Experts of a small language model: width 448, vocabulary 31118.
Below are experts of layer 5 (counted from 0) of a mixture-of-experts language model. Rows are named router (the router's row for the expert), up (a neuron's input weights, with its number), down (a neuron's output weights, with its number) and show model dimensions 0-111. Each number is 500 + 40 x the weight over its row's rms, rounded and kept within 0 to 999. Numbers have three digits each.
After each expert's rows: "mostly gets" lists some tokens that are sent to it at least half of the time; "comes before" lists some tokens at least twice as common just after its tokens as in all text. This comes from a sample of Wikipedia text that the model never trained on. Tokens count by the router's weight.

# expert 0
router:485508576387553405521466431547517511515475509496482568498499426489518520462485537480567531431484553489452546531505485452498520415487516531490459538496510592428442447515550494507513538453457531588454515558616490481452521476488496515446519569530538509494496498453590531544524516504537520516457496512516504559532478459495494525553508487511
up1:513610557479551483500454501471405486481471552459456496575503537468534535417493476543475491380519492462496493506416429547480502463521547545494475445532481502449510502530495532406520478454459486520494458499473502450549517518512584495451486527432531458531555458493454490567518439499502557502556499511516512550524521475446435493549479475491
down1:515480540496591517461458501540462390509468457454424414504443453476446546510462501458482541500544499540470468634515465449464511538526477529410504466464466508558472467516511488483446492512506412475554442479483513494455439468543467518555555588535482551445540464508553537451509422553427473471531562469529466511494510541480458495499528540437
mostly gets: " ===", " ==", "\n", " ", "_", " ===="
comes before: "9", "1", "-", "8", "2", "6"

# expert 38
router:482482477445472453526497463491491511512518559530479592510439469415504468441416501522468525459466500513473531474549586573533436438529544564490478554475485530467514476544547449500493559520456523490443493461513411535505478443504509552500500518502513522532483481436573455508495570418563453496413428540525475581494556552542455480503513383467
up0:487425484481496512529456489522474440459469481446462519527515485498480482522536561585481440535539513506454532546480472489517508517470534444478436496518445525552535496510447511510394417491480513528512460497528550514458474490447492489473507496479465507523536454425463460501520466591487471471438513471497515472483452433497470458411520546519
down0:461626576455555479462566503550574426464589455522462439459489483460479499530451435484474556450490471482518544451588509496567506448461507494582492462454507459498509460473523519464482476514518529477530450523528460453577552459593486486487463491480520490443459579527496576452522566544443516552459568530477493465533519486541521507525493480477
mostly gets: " it", " who", " they", " there", " him", " he"
comes before: ".", ",", " in", " and", " was", " to"

# expert 5
router:471477464491476474502460484499461496495553519596536525485534503500497529480518516487545553445461484484465516533513494517499537501505505500495482491451509518504461469491483448411496540432514523503439495483503521463440459438456516529479475493628515484531498487484570497461480529463503502511449527520533490462492495555516490528505511474459
up1:507511548510466502532464513470510508502475504581519476521422453529524534506534551521528504514568463505470481489459493514538448517472489453501585527465516427561564476525481538453536505557457470468467533515561470501494492430502535472555442441550558516589507452517491472532519489475487494502472496503607447573550496496522512496517515507479
down1:515494439465509517490508496526497494513547507517497549498568531596514544461427497509472480466509530479520528552468528502444566582438493549551553538534558514575467429560534521512517420489454457476462477520542482537490475479520512507476457417510441495538550495554475444478551455497485492465494520441491483564481445551453516511531489587508
mostly gets: " re", " New", " co", " non"
comes before: "0", "-", "1", "–", "3", "5"

# expert 34
router:452455563513542474526506458484496486508543560516462553465397456511530532453472502439584512524498530537518541466523526537535468475430462573499497436523483520476466516537559484462612505463508502526480443522477415475482459437483481499500471511509610487526471489462511564572434526487504478541485453505532552478486532467463452539535550477452
up1:452519577527476498599494524480528559503509502523581481522473481492498500476447547497486493584568466500495498436484540494497528479464448450467434545493491500479521564494539484498540456523498447456510552507499454515580526454548481473401527485514582495540509530551402502456579383546511438467499541391483543493467537483506491538506479468575
down1:495447521548515535563491501527441524493517504542523511436564475477491408525596547528458451476548438519561494509527525420574575549446498463483544477472501546484410418507507490505463529501446449425505468442522490441498444468558454518535431491493473529463502547448470465487475549479433544513522533487411452460480490478537509595495463558547
mostly gets: " this", " one", " This", " song", " Best", " species"
comes before: " of", ":", " in", "==", " for", " was"

# expert 16
router:468478501454497460513447406574415490507540513514444528457508476434492536465445580528492525452505502498541512486536484491472500523557549535501490511494488582464465552512521454486529543496488531554525482522470476502481468495440534581465435536527507481554441478481569551575485613471515498516467445494514532500485565475514486456507517477525
up1:459406519508489485455450440461527503467488482529490507544421429493446506474514529521434621517523484497577516427515494527530467531502522484453483523496569491516525496489515467440472468513556491514415534535486517494547464521546460526493464541411544475465480524414541454495448602458532501462531497561531484479502588511407474480501448487502
down1:426500482515536475593488475477480505553484437454527450472442530531479483479546536519557503483538526523533420517495511476500453511476478501518489448483490500500575501462417588499477487535561474441498532511520508495577561498493443459537575524442456512502544512414501517506534509486476532522509498520533545477473494545510394496502461502532
mostly gets: " years", "6", "5", "7", "3", " million"
comes before: " |", ",", "–", "0", ".", ")"

# expert 36
router:487501488417463445515549468572490501540444518528529485523501460500522509494481602531419552421449422517487520543515501532523510454449479510517481492454502508448406574498532483469518544448549583509470590518567442484416455492478524502380513546501520516552474562556576576617479548532451427526496432512547533473524484450508458536535504473474
up1:526559475514448459524470438550516497491461460502481494437464509487441458518516492550470522485509479509496473552501553543487539455520426515463515526529538499518449495539479464596502525392466473507480541499497495481562541549515439563489501537496526502516515565528480492472481512487464489533468593536497535549498554469489565519525563462530
down1:565451527465455517457578510505532508426522525489520473495467477530492497519476437557511505524530496419500531449515464546564525523528477447476519491521553485443470451517564542491545522509504518493530511428491508512531548451446501472498540488440490490466527528440523481458563491544459459505466501496463540505536525576440544447581492514556
mostly gets: " became", " As", " be", " ", " been", " because"
comes before: "0", "9", "1", "2", "8", "5"

# expert 19
router:461520519500421470519449467521425502519509527485592523486500486509554579482505553488526547496483551594503501520527518508545515440400522548517476476468502513461483542452421445440529531501529546519496555509537430524477479534504550570479487537487484497542485485517530488587493488508552434487430437488537529513532517537514405567499513456510
up0:496485541503456563488486527493510580509515511544490381506557474477491496506519602558488496501451457536539533487473438544459473481476466449520445495484450397488446604499560470516507455498548546488424417458570478493525471491568487511528456528480452479450457497528493466455473530424467517581463448527528562463559532556488466488574420510516
down0:500372512491487448552559472506487491477482537525542556499530445471468458470469428487445451523494494559503478545521503502478450488514502500467471489474530529518517463499506558531449502493478544531459459527495450499453560526510467497524481456447524418493506541469505489511483507562538468472442522477475420478463542497525523472520571486459
mostly gets: " from", " in", " at", " for", " with", "In"
comes before: " the", " a", " his", " their", " her", " an"

# expert 17
router:498516518460467486519435478551464463537474525527507485499463482486504498530453476441556539437496516563460572488582572447525432454419451498501481588487525525478527491468483543451507572445448500510543531565542487471455474459454496562500492529471594471566492497523495579531529494448538446537519509504516543456556515490472444504504537485483
up0:533503400516487501461586493507389457587496437579519467485521539447479427535498517424551436537477503472465486503565486479562514468486461520530521455483427529465507556504515545435482475469395467466584433523484489526487499586531466507498516508476439474490487495488517513582541539497477482446544447520457541493559540545481469446488464407488
down0:553555598588593623384387532512516573579476542425452444477489497550464495490514506495541451466470458506491539425423513490494512522479467439488554510497521532531448504521503507585480500524458561481527510481552451503599511551448477523504453460446467524460452497565523488536507494492518508509477502393504548532480487447523489518524432458494
mostly gets: ",", " and", "),", " but", " &", "\","
comes before: " ", " and", " but", " which", " a", " he"

# expert 7
router:512520530499499463528477495492529505547494517493512545464433449474515548465428604542521530435484508579494539507490540540504480510488458546502457537463532558507509536498636546493559568486470475545437497517532479485545425441455502495510504523554539507546461439468484580552453525523544471547462521535550553478520537578567473513540573453517
up0:476531527517529539495484439455480548449551519505522514515487467516474499444505519437479447482503507456514484517531406552526469441518467492518463436435534585520470496529509517492472479465514490459506508475522440471525475497476511589462477507476576481540546519462517534519484566522472443478497548540525445517544526509523470439487563599548
down0:515455455524502564472515511478569487457491495484508505534444511530533498497468572560517530447535434521463519511451459505516549489515431448546472479534510533417454533547522499439549488457493525521524573464523451477537463547538505495519490461511511514511467528509543494531445500480480529490494519502518567501485460495444529507502537480490
mostly gets: " School", " University", " member", " Award", " members", " station"
comes before: " of", " in", ",", " for", " and", " by"

# expert 10
router:470518550448492466522471475552454497646541468580507524568463390429500462493472440451546537482390452499454491492547502487475505457467468529533451599472538562483483449473564491474533543487472577526499532475507510514512437489449551525474419522540553478489462443489522534515495540494453466527467460554528508512507536504560432520518548488474
up1:539488497411498509548515542471489561503559519493517517454526492492547463539476566470456460512512441544440514472565451554593530451404488493504487536573478435472477443553483502509455516480484533495524515424511503506494491465473553545452448522595529504508461486580477419473512454537486514465477518532547486531455500497452462460491526505490
down1:592518501498444495487449533503431618422483532474475521451459463482480491506483549564501507492529478522498438471545510542518508516517542507488473556538472549475457538550460490481418515566537525503566404532484463517511491518512441467555604607550575482469487495467526514482565490617520512511455473481523532519495513482469466538472575561484
mostly gets: "),", ");", " —;", " -", "%;", "%"
comes before: " ", " \"", " was", " The", " is", " which"

# expert 13
router:488469558471542492528471462537477525559495546507510520487429448484539457483512489456522574462482542620478481522504531520522520524491473597497474532511520543506421615491509404462558537504474528507454531495539470466500381482495495478506491505508523468527503446466505509500492534515513512524469483510545539427569494599532483500544537486506
up1:467483476497491519531523450504539477471439554573470451527496564427470503488478506608500491426513557512557528537516472493416474468535549426517531493495475479529431470502438458496587493454522487528506465473524560475472477503539448461457533512565444487430501500472498437491445577513476537479538524452523533546496454468513534461513534504468
down1:492535531457479534513428484469533441533486523509519462487519551510511545489463466512521519427531504560470479443504503494525491517585465485506534443511451570529488502532513500444476459487541557535532477499471474520522508546527531462446408463424521543456535448436545476480483521480467470503526516523548504485529535603544508552496479508429
mostly gets: " second", " Total", " information", " final", " power", " medal"
comes before: "|", "-", " of", ":", " round", " place"

# expert 26
router:477516587477518480517557481553474462531551547578543517481427464513503514473513462396477513521487460530394533490603559492524476513470454484584489491470528589519425527419665457449605513528457470543487501523520420470454483451482536496519443544513568522528442484440483573478439545527520469506497474522558532458541526500487490555508517518479
up1:490541481550471482509535575522494465517520607534528548515438508531543544561492536438512535476451494467495570453566515547520493472490487542495473480521511488564508457468552479537515547567471537444437589509525497499475509426521549535551494517488547488506381474482499551510538501592443411558537543455565440467526481547449477470520474539529
down1:476499467502460467440523459423459534464445505511521443505527485525524585488450485565463589494384383481521503537504428427502561536493440455503524516508490489504506473488522461503532480512522589503480510439588572478487518513556569479490431472549423556454571483506526508497465531481425509451494481543423437518410532519520459464523488511489
mostly gets: " |", ";", "|", "=", ");", " —;"
comes before: " ", "\n", " \"", " —", " The", " A"

# expert 8
router:494531538438535466518482483493439498519571550550501488505398489500491528485463499508509488495459520554431528561564485488478497520493452482556490494527480497485473501458561492462503550493445540532448493537492460468501514485452552511501522572453568470507433463467538537583507525512464516520432489526565508492541581436508478521548536543500
up1:492455480583477513480492509444564577492538494484479437554489525402521455485503467460495469485450463545466484506502440442477490585416505569544452495463492485484454522445504518452451482530480516537542462563443452368464541542461453475572449480524472526468561555479516478590484491520470505548534498467485503483580532397533492475495516450454
down1:578549508441409466501532537480538522472493552509555541539472489475561551488506467533513496534524439555569495530572541543470468547472470423441588549518435575532505518510514514483512494474529504428453494541447470493466522525482486505483533495482523509471494441560449553526496456509504493475414451509506424479503530477523541478490482535406
mostly gets: " ==", ").", "\".", ");", " ===", "):"
comes before: "\n", " The", " ", " In", " He", " It"

# expert 30
router:489525523464472482495436480534410536529566510477501509511491509508617531557491539503577518491486535509458468492500531499511497545448568533519461493504440514502494543513506457459523540521523481520363535584452448490470515462483517569511494514528507510508514388468517483517480501576510464527452503565508510531500568491487450535500515445504
up0:549494454511487453536516466524475512539458430528542484537602493429525492499478505674497468486547478533537525547499543570499535421509526528493459480563487549430496446459514469468493448586517537532551498542547453504443500516423507485550536506502506406467500598470561522465600526497412531494536507424503520498503533520435505504549536480497
down0:481416541461469514507446570573487536525396513515504432413504487440466542439531480463513489471503513554553509458514518525507534524433490513532551486520529521444506429484501524490524492518487535520492518456480520487455479559549529482458491496564635472505541519443480504471433512499484549533559495512520434522490509510528564501548585569464
mostly gets: " with", " during", " against", " from", " into", " when"
comes before: " the", " a", " that", " his", " it", " to"

# expert 33
router:501501530468453453518474483547368512500475524516524569500484447507530628529501506465458570453450541561439482499507513507504525483473530461536475602461478465489458502478474433474551503525499553518478489503562495491521475511493571539468436537467528451513482469482527485542452474530518499490500468504530526468525543521562473510559507498521
up0:457476537436466534488429486516566566489438478462554484472474501476442553523457474452414514488509444487574548510531489520470480550537508488498487520420506481499493486526498507492488482473502487493507489477465518441551504520530529494542487455456472506556569440451516454465503522479507545423486493517542513506490426506494497485540518557533
down0:527511433490495494435532489528457546528491495482502476523483520599472550436450541448486524536418537507449470493511526470450454464520482534527535564452513440560470481502489584458482492538522508485528494532606528524484542512542488499433540435545514438509523544583484431540508463470479515459486403490570509455502477499457488533462491529489
mostly gets: " October", " December", " during", " April", " November", " January"
comes before: " ", " the", " January", " October", " November", " September"